Experts of a small language model: a softmax router, a variant of SOAP for the experts.
Below are experts of layer 3 (counted from 0) of a mixture-of-experts language model. Rows are named router (the router's row for the expert), down (a neuron's output weights, with its number) and show model dimensions 192-255. Each number is 128 + 32 x the weight over its row's rms, rounded and kept within 0 to 255. Numbers have three digits each.
Before each expert's rows: a language model's description of what the expert responds to. This comes from a sample of Wikipedia text that the model never trained on.

# expert 18
It responds to: Commas in numbers, rows. Commas, often thousands separators in numbers like 32,988, or after dates and places, plus table row ends, semicolons and closing parentheses.
router:108117141120169200114092155107145094137127115114118182101147154122098089107111126118091109110123111104115138123188108109116152086139115146081106141167220113119104181145118089113091116175129185
down0:125083095134134079108156106139142102088096211148125147095203176122134083110128171172190110154150148113130101113059136082132126177163129157149113039125122153184135140167110125160117086169082117
down1:060134119103129120138189110170115140153112085106180127138149156137181073126158143131174143117086143112211124185132104133106148144123091061135139105091091168093137108134092112130129159077120159
down2:131164163146080125121162102093129101140113173163111154157113078105133114112178176142148116133139152147112100128159190152115105174093132125127147106139094153143157095129108081145123132102096156
down3:153079134101218100101150139083127126092098133208149093129151112122087164135112163141184163160157106104136098137111162155119129136128103149143064145150142180123114101171083169167120117093099133
down4:169100146085088159115128101039127107058181145139122127158143076122137101114078123140140147115105150120066168104138132186145121055129100090115134129215097120123168120108149162121123149116171061
down5:151176141129061160158109130150150110161210092168139181141166147108127130111139136166129092105094140104124170066128167092143124153148157113146065131035140152135118169163162106116172149105101149
down6:213132147141085122100113119105142110118072137153129098145109167162128125106075203180120154115174161138108196171150070138159097170123087083144172150091079159155112118108115112167173126139201140
down7:119077115168070145123127132108081132134196151079142136178122099133116086105103179188088134138119135143115101167148161211182127117168126126157161118162138147098157169092128097121100129123177143
down8:110165148158172109168073123076106059119180142136150127138131139163165171160108154105163091102069125098061137150120184053166105129162150111173096101070110180154164194124070160085124101153126096
down9:146155121147166161167104164110168201077130158109147123102120130122026125139122119139111131133167100162062123128149203154141186105167080151113178153167169166079093187185092121128078082172174133
down10:109150107120153143189155126123080189105094104156118192095173116154125151124129118112093145115164092167131123146124156122122070134073178135150113175159151077087073184188113114142120122090059149
down11:138122130100133119154049085131168118047184153089118165054094123081156167118135119131163119089158145052105139147116171145088128118121129150168134119130157132106099182110142146204139149101190145
down12:186147124147073172105202149185132136120125106076120132132127119179120159104203045103124113186104162141164139152144148164115121164132142129112119138134121073170067159116078150126164112135119090
down13:107123172099117110157089122182134113102125102149108127123107085131156152154133089154084141138112146172087129075059146157163142133144163107121015156104164092115116100118131100107183150155121130
down14:109132119084143099089154142107069085155094113130110188140118153101108093111121069102124117155093102120125083065105156099151076145101095135135106124136118155115108118130084143185066134162163122
down15:145210149146133112105093116067145145147124108099143127128161139113153084087104130125067147073137161086140125133129137146098152200156121151158113155113083102049102111120172082085142128087129119
down16:150181166159131152128023148106121123147119102133143188115093080156147127071110211182135139120096144164116111155147151120153151135143067150150113097096135174178141097072106196107069139119124077
down17:166133089091138134159181120130079089183157094178138096093102203124093167070106120169125088140125087108163171033095196136141105126120137131148161106091058134159128140111104103137116150126141115
down18:089125108160195178109114131077099121150115085092089078132116058138136159114161091122108147149086124202141091142137135140116157115108130130136105072151188103090121132168085159135126178081105060
down19:089168122180128151122148098066145173131110104207093094137133216153144173039082127097122137103149161136141171092119102158095083179131158147086141156067171129126140142100145150085160127130114103
down20:137150156147135153112029097118107218116116181129045161130124125148139109161129131120146120155074123110073110150113147091125171191123145109159133128150114114093138082125084154132064120178081160
down21:115144111113103127135166100099071208155054105112095109105159132172076100150119127102127134159138129112194094155183075146114169097128107166077173074101128183161128138093179148156116129112116151
down22:128066097132150121133085166083044137137106079148105175085118071134135131106128143173121136189146120115128127116074138157135163116110115121168145143086117127178133191085107143143133065085158112
down23:116136142112136126084170172129162140105113055093159120201147132132150118168138146104159116077176139111092141158151132100149175160138096087202133162120170105148144130105183127086097094137151095
down24:094093126142120129118115126098121136193160112178119137133137157129090120104103123058153182124098135111115173067134083103165115132150178169093149120132106141128147093105138145108068151151111147
down25:136126137146105032130118121120134143162089091069091152129100172153145229078162159123078127214157170136123119102133136108083072096072088127058132131122091129096134089130137125124144139158086170
down26:082168158110196092148156170087166143153103092139140129189122103159117155139162087088060150089056142199168106121127100133156142104157124115088114137109095145135095116164130158140145069102171052
down27:118103112092112107141155209156112103105138120069152068143126139121106159120095173080131117152128140091080165061120145065132195140160103045127140175123110133202105104180100136155147108122144177
down28:097127139136135136115228099120116123101092090127144098082187144136140115117088104114114141152099152066115106151196105103118118202137138139176125106135163082129187064116136096093104150129183115
down29:109082114170113146106201195178111144126076159122082126130122180126113112094144107100093133145137128126159049094100104097187075108075136175116067176038141112133112160066142121121140164152165087
down30:089098133117097127121119132124104106157133145159166067123145151148118115136148120114102130113148111092156106083155141147209160132170125123146153076160103106180088188114100126174151078100171090
down31:099207088059136178127148169102196097115085108166202097107115087176141133129124103165150111196144145110122060142125141059164114097123154144150105112109181089168126134187106102112099124165084084
down32:128102095092155158138170116141178168153094130104125117115132228162100097126159167188162125165117133169135125120141090120095153116100078157184096112126119173096130103138086116178138155119095131
down33:193098153077107189164140137157112151173168106100168171136187081160160138112110150143121171105109150084114097123110144112152149142172104126181098107190139151124147124107108122115138102134138184
down34:115139052133132122126108167110171124107166101084117168101110107072097140104173101137106195127131143151109145129122142063101145144155122193142095128119086147094123085148133185145102107190195132
down35:173097127172129126123142138100122061124109155090169123088160206135158119145148137147142146136174164134073108111107106120141127134151096197177119095150132122056103058127127099124143101198119133
down36:178154127145112180126133075148128107136134212135117084132120118154086135114127086129113117137142109125227125111090134108157132072184083132113059127160115073142123126132128073119147181152120112
down37:078101102142119121109110158145095166152163118131150129138143127127070150073154130152162144100092081133083166157127181193074102093125132111099134116117135098068070144155134153117145122089143186
down38:112122165131164121134132118125109124124093137109103081140158143103118138109067136155110128194160175194121134163092174126108107182183135129076092135102144129141119136122142104129122115112104165
down39:121117110155116170199103081148178159085173132137169114132088098115167165198115074167138115127136136164118113142122094122135147078113109121103085205141081118093164150077177112146215131107110112
down40:124081118055110119130103111124141102136103146136141119178184093113133083159162138130156143124167166152177168137183127137106183110139159142138131154144139056099119135155087104134131103096098106
down41:093180100163100197138076115125166132090155115115109072156128072144117119119102167156155097088124126158089174135147188119179173140180158106139108097123087129093128100140128120135123108124172169
down42:110102086182098087141146143130149118087069155095164214178137099091147134134120122127074105136132142162145107138145138125102090174107126067118147074169142123114093150136089175159114116049200083
down43:150132150122110172150161076205104123097140146182104094111155129130081162142150143144133130121105107136128165095113064124155111162085128127088159160137137145078129094121169117122094119091134113
down44:134154176125097178133150174108129176111170198111105194144089085102133118123118076113080148153126079139136137154118111157130161165117135165129152124108148076131122165111127165161099182119145096
down45:158132065161112092152163138169121124126164105128141182077105158128195120127169093169196118114176112134123112128151135130111109120166121070145135141135173069141110179157135123184064137118131153
down46:171139130117091208157185083090072194114139120182151190117124128122124121142137124136072144153137112105105173129177053141124129176118117098185107101089074060085136098106221138176115095095146075
down47:188137087120136110116179121147055140145152137123097189116074137109163073160077185134110093140167075107136157132146134127175091121098136092134141163096128064106108096114067136129081106130165092
down48:133157141099134123097107171120129100183179103092143119186124142113144143128100131077092173148117095118099104091238059138093160157156176151203171134103174146149108156139133128151127156133060114
down49:134116109136134155106110189113130119142117099104106135137105081118106089131125133076158117138099084095142078100104145075118160134141146128199137112140108105133120104135137081155162128156111109
down50:107122154130157140102000071121114102089138085154123180119091172092180171130131202098151139130118116125114103127112188131137171088189119128083119120117089129075144166142135144112179105129105103
down51:106151118170154158116100133128127096116058058155106128082166146048137136080128109123126143125145111107113104117177140147129116143123101141143121093172167148094094130126123081100136150100161142
down52:112074155150122142162113147144210115111121143113087156113080125142147083119148037041078117112135137117087129125098144120125154172137153109093126128137146139112117085143124206180127137113134109
down53:100130126148115091081088162145155120138127148109155128127088152082127171167102135141119150133137111154153181130109105155101063096148079093115095071075100182159086166162097130127077140111168123
down54:116176116129097079142068200091066153146142155055121162157118060092116103173171136106162149150169166093144112149141101108123154159146183125105124132112116129159161088169153143091077119199056149
down55:183057157114211160148072106089108147138115159153112127118086110146065114077099153165164120069133170120114125194111124124105139127103171132142119114156116133142102136084102129102164115102129101
down56:081129106178096132126147100190175150131146102143109187159170153150117079159166123092110168110169117095110144147162131159182101078100134157161175122120106097138115155141136128179108133237123133
down57:170156077087129125105141081133151088142113086084111154141113167107165157166180125046132088135131139121120169135156149115158071111130134121085145138118091201150134123169110163110082116142144154
down58:140134133145135120161129119121112154143112097091159151097106070114112131242116097078065184088176169123125136173116164149175117145110146120143165133165084152168110114128147105109124127164130182
down59:152096178105077127118156157131146141103108164110136113108125103096083089197118160124174140126165124187179167154137097114134097137076100127100162066195185102157066141084072108154139112165128125
down60:169112144152160131095090152127101130121145108061102148174101127167109137174134109132064125144177162140088067153158128112115161100087110128140120157091161122133127178164106133127149094125178129
down61:118154099049131150137096068196139149167174069213145171096114114127087122188091079125084106175196118140131108073174152181078188183148148115129152141122159112103102105149128135075101134095122181
down62:117067157126147078090186113181126143137137157209136134093136127101173124176138160144122088099084138132112163142138143154125091131116143114154126180095195111144185174106159215107165133139106151
down63:142130165157116098114138125130178156108101169137141068127145103164164105061134109111137115014132160086148096149164096173097126131053092138161137082134079093122123113157131185188141106120119120
down64:108109213090139093145107119087146146134156102127224171105131098090161158137112142133080135105129116146132182088170202115137093133138082086066124161134100127090135074081094159055172084141194099
down65:146086136122108089126120089137142070143148129154102157139105199138161149115130113116151041160138145072126188121185123147152093073156127103159129105138113194105074127095156125169125111154097104
down66:044129132122128123134071175145136164147133072071162152087131126136145107181191085130183153157113135075178148152144119128089108138168211146105027147121105138132156111118142129133120139128123090
down67:148139152117113116139127134129137113125143160128149063128098153120151122155141171087113149158120103133186173123159109146193169141044102130072110107155076111159114093113126115163152144122114158
down68:099086102091073078134114037159102102134146132115087112109128115173140150187150149115125131119160109117149150122154088180136109157116158128071127114058140120181125129136124142116139154109207075
down69:137138095123093153112119100089132124100101117115124094117111127157065153112129107209051118103157148121138117124130080091123152118092096106146107149136121107115120129137128140175126146123188080
down70:176076111119082125069182123091128155132096111134086171119125112149131164148101166112189169091076126149126144158046109115107170135105144140146136083096133148138168176086076105174138169111238170
down71:147138081158144143128111160101092153138120134095131079093139084084176140132125083153135136110016076116114140137077151111150102077146154084132155080109151094121115105087112149136136127164134173
down72:095133149075127115120141083117110121082106118117099165138153107136208165102127111094116136125139175119145150119152111167118164161046176144101109145109110101169124143110117130167106152111126155
down73:096106125106153102141141129167082161121123144160156066152110145144071091077187089175146093132144131145145112173112152138119153100129135131110075154135101119119101143145157145139098106110041148
down74:194084154137049128187203097151109108137163115101074088108149134122138151156130184110191156121146089127088133083152106104086102188106160144115128149105143077133141145209085155156112129122130141
down75:132188150088154128124084088101119116085196069114143123100081136150140102156169135128160130129106102134149132084159154137124099106131176093131160110122149122129119152111113055119120148129149118
down76:134139171138172121146176171122155134129128112130174128138138158177117102069160105074148118142183131124124083131144131110099116096097111146130177095149146064140128121159129179147028166115189121
down77:120204093051085162168113159124109146114126151198140098133111155165144177143171059158161106142173146101155160113143149131173159135148125086155111062119144052168130130065123127104120145068144186
down78:148166122176086130117124140158117112204162129174124166120144141116111099077134075109153147113148105119129159184124119194137150109126148109178121092081050116179134149071129159064105137147130130
down79:150105069163121140151077120079208114169136147132134120105133169177140151111131170088132092121138128141143093097078123101115180125106120141085114138146076140178126126180143111172128143111124114
down80:149159117154123141187116133181147143102211131113106089091154133143124094127171125237109180104143124132124165152109137114098169157126111115107139144161095134093077110132126116184147127209111172
down81:208161145119096153092060088141096135131126151137105120173119131113165105116144101087140117060105142141066158094151095117145145121183152114181154166123139151154115122143178135135171077115148120
down82:104118144113078060165128094142094108171064079138117064143162167115112097119139077112140139144081090189110074109161133104132099176104083126141127161130145147120105055155139108148147104127124131
down83:147113168094140179120154155144082145107141168164136109147090118118164156086065159122144118165105108189145123116167104127107138142154053093204143085173127073151160112151161150172157106130141078
down84:111030144114109105218171085119110112140168115095134112123200123141104203125094180071150103119208128193173129124157112086122131079139091119153096094120093093160111134143153097120123105117119083
down85:116139155144212166158122037144082117110120153184155158113162152101173151152126101096088156111135109123104092111174153078163135140149208158082149135141174115122145210158119170100151154143106114
down86:126154156117165120111152117123152128109085122106085077107127165105111138089201132052080142109164135170121145107157180166153048139173152174087143155140174121153178146071111110140129104111138115
down87:091140126170143104140136136092138168136145143089133114105111107112151151095143068146146119068126166064140127255138097153144125104120121150147096120071116121101144071136138169119128150117150151
down88:146120076134111103106141158133135152139089134105153145116167126159225157158149135160073158203134135079159096149140076148111119063142144152080070119052130079133141180166165149108103110122155103
down89:159202093158189141134076100106076188143121141080164152162080117084189132135121115109146135118074159110108167143151134098138094161135133125074115137193071129032136157162099134163158146059126124
down90:059130149121084070082112119192115128180126145149131120163190130104111161136168126149192170057124145141123156157114102072135132138122125076160081121138110123090170123098131152148106179087049178
down91:090137055160219105144174140092200129149099100112169126095135095098102099161126152191146122115111135144156118069111119067183087118105147123119140127111148142116088154153120104107105066168097160
down92:075087152116074102111118129154135152127139179213125107131161074151115139055074104117133173155189146145191113128143121115081178130154166116157100159137103099143167173103098160144144185155152147
down93:140138131163081139137109137184133171163092117103125091100143080120197091086134140102101121151120075086162108115163115152140139077142141058116142149080187188071152128134127174168099108163037106
down94:168153152160138150028142133095075181120134145124129136137118098086104085121093167081095193112140140132131119180168123149143081146126022090134131087161127079087135140115106130095063090151106147
down95:114119149143138124114096061137131080159158157156139179117118153110194114132122175056122105140138140078108103112143158115165067087180153094193174101161124203116171066132121091138150139119160130
down96:142134164147094115118096110108101105109134045133105138120108056117119079085136129160112140148127108175154104162102155087146142141065113172135107100115114150141193088098129163176100186117136139
down97:148146183118095085135122138174154080141093153100170168117151134144173094118154137036086122103178141120125106114145102140145088100112119126123149098084035191134114061091170110095142097079107120
down98:145157115138142116162087135153174124109108077050119053100111196110177120152224070151150106145051099099112093139140115117095152109127143094102129153139136191179142141161101093131155110148162165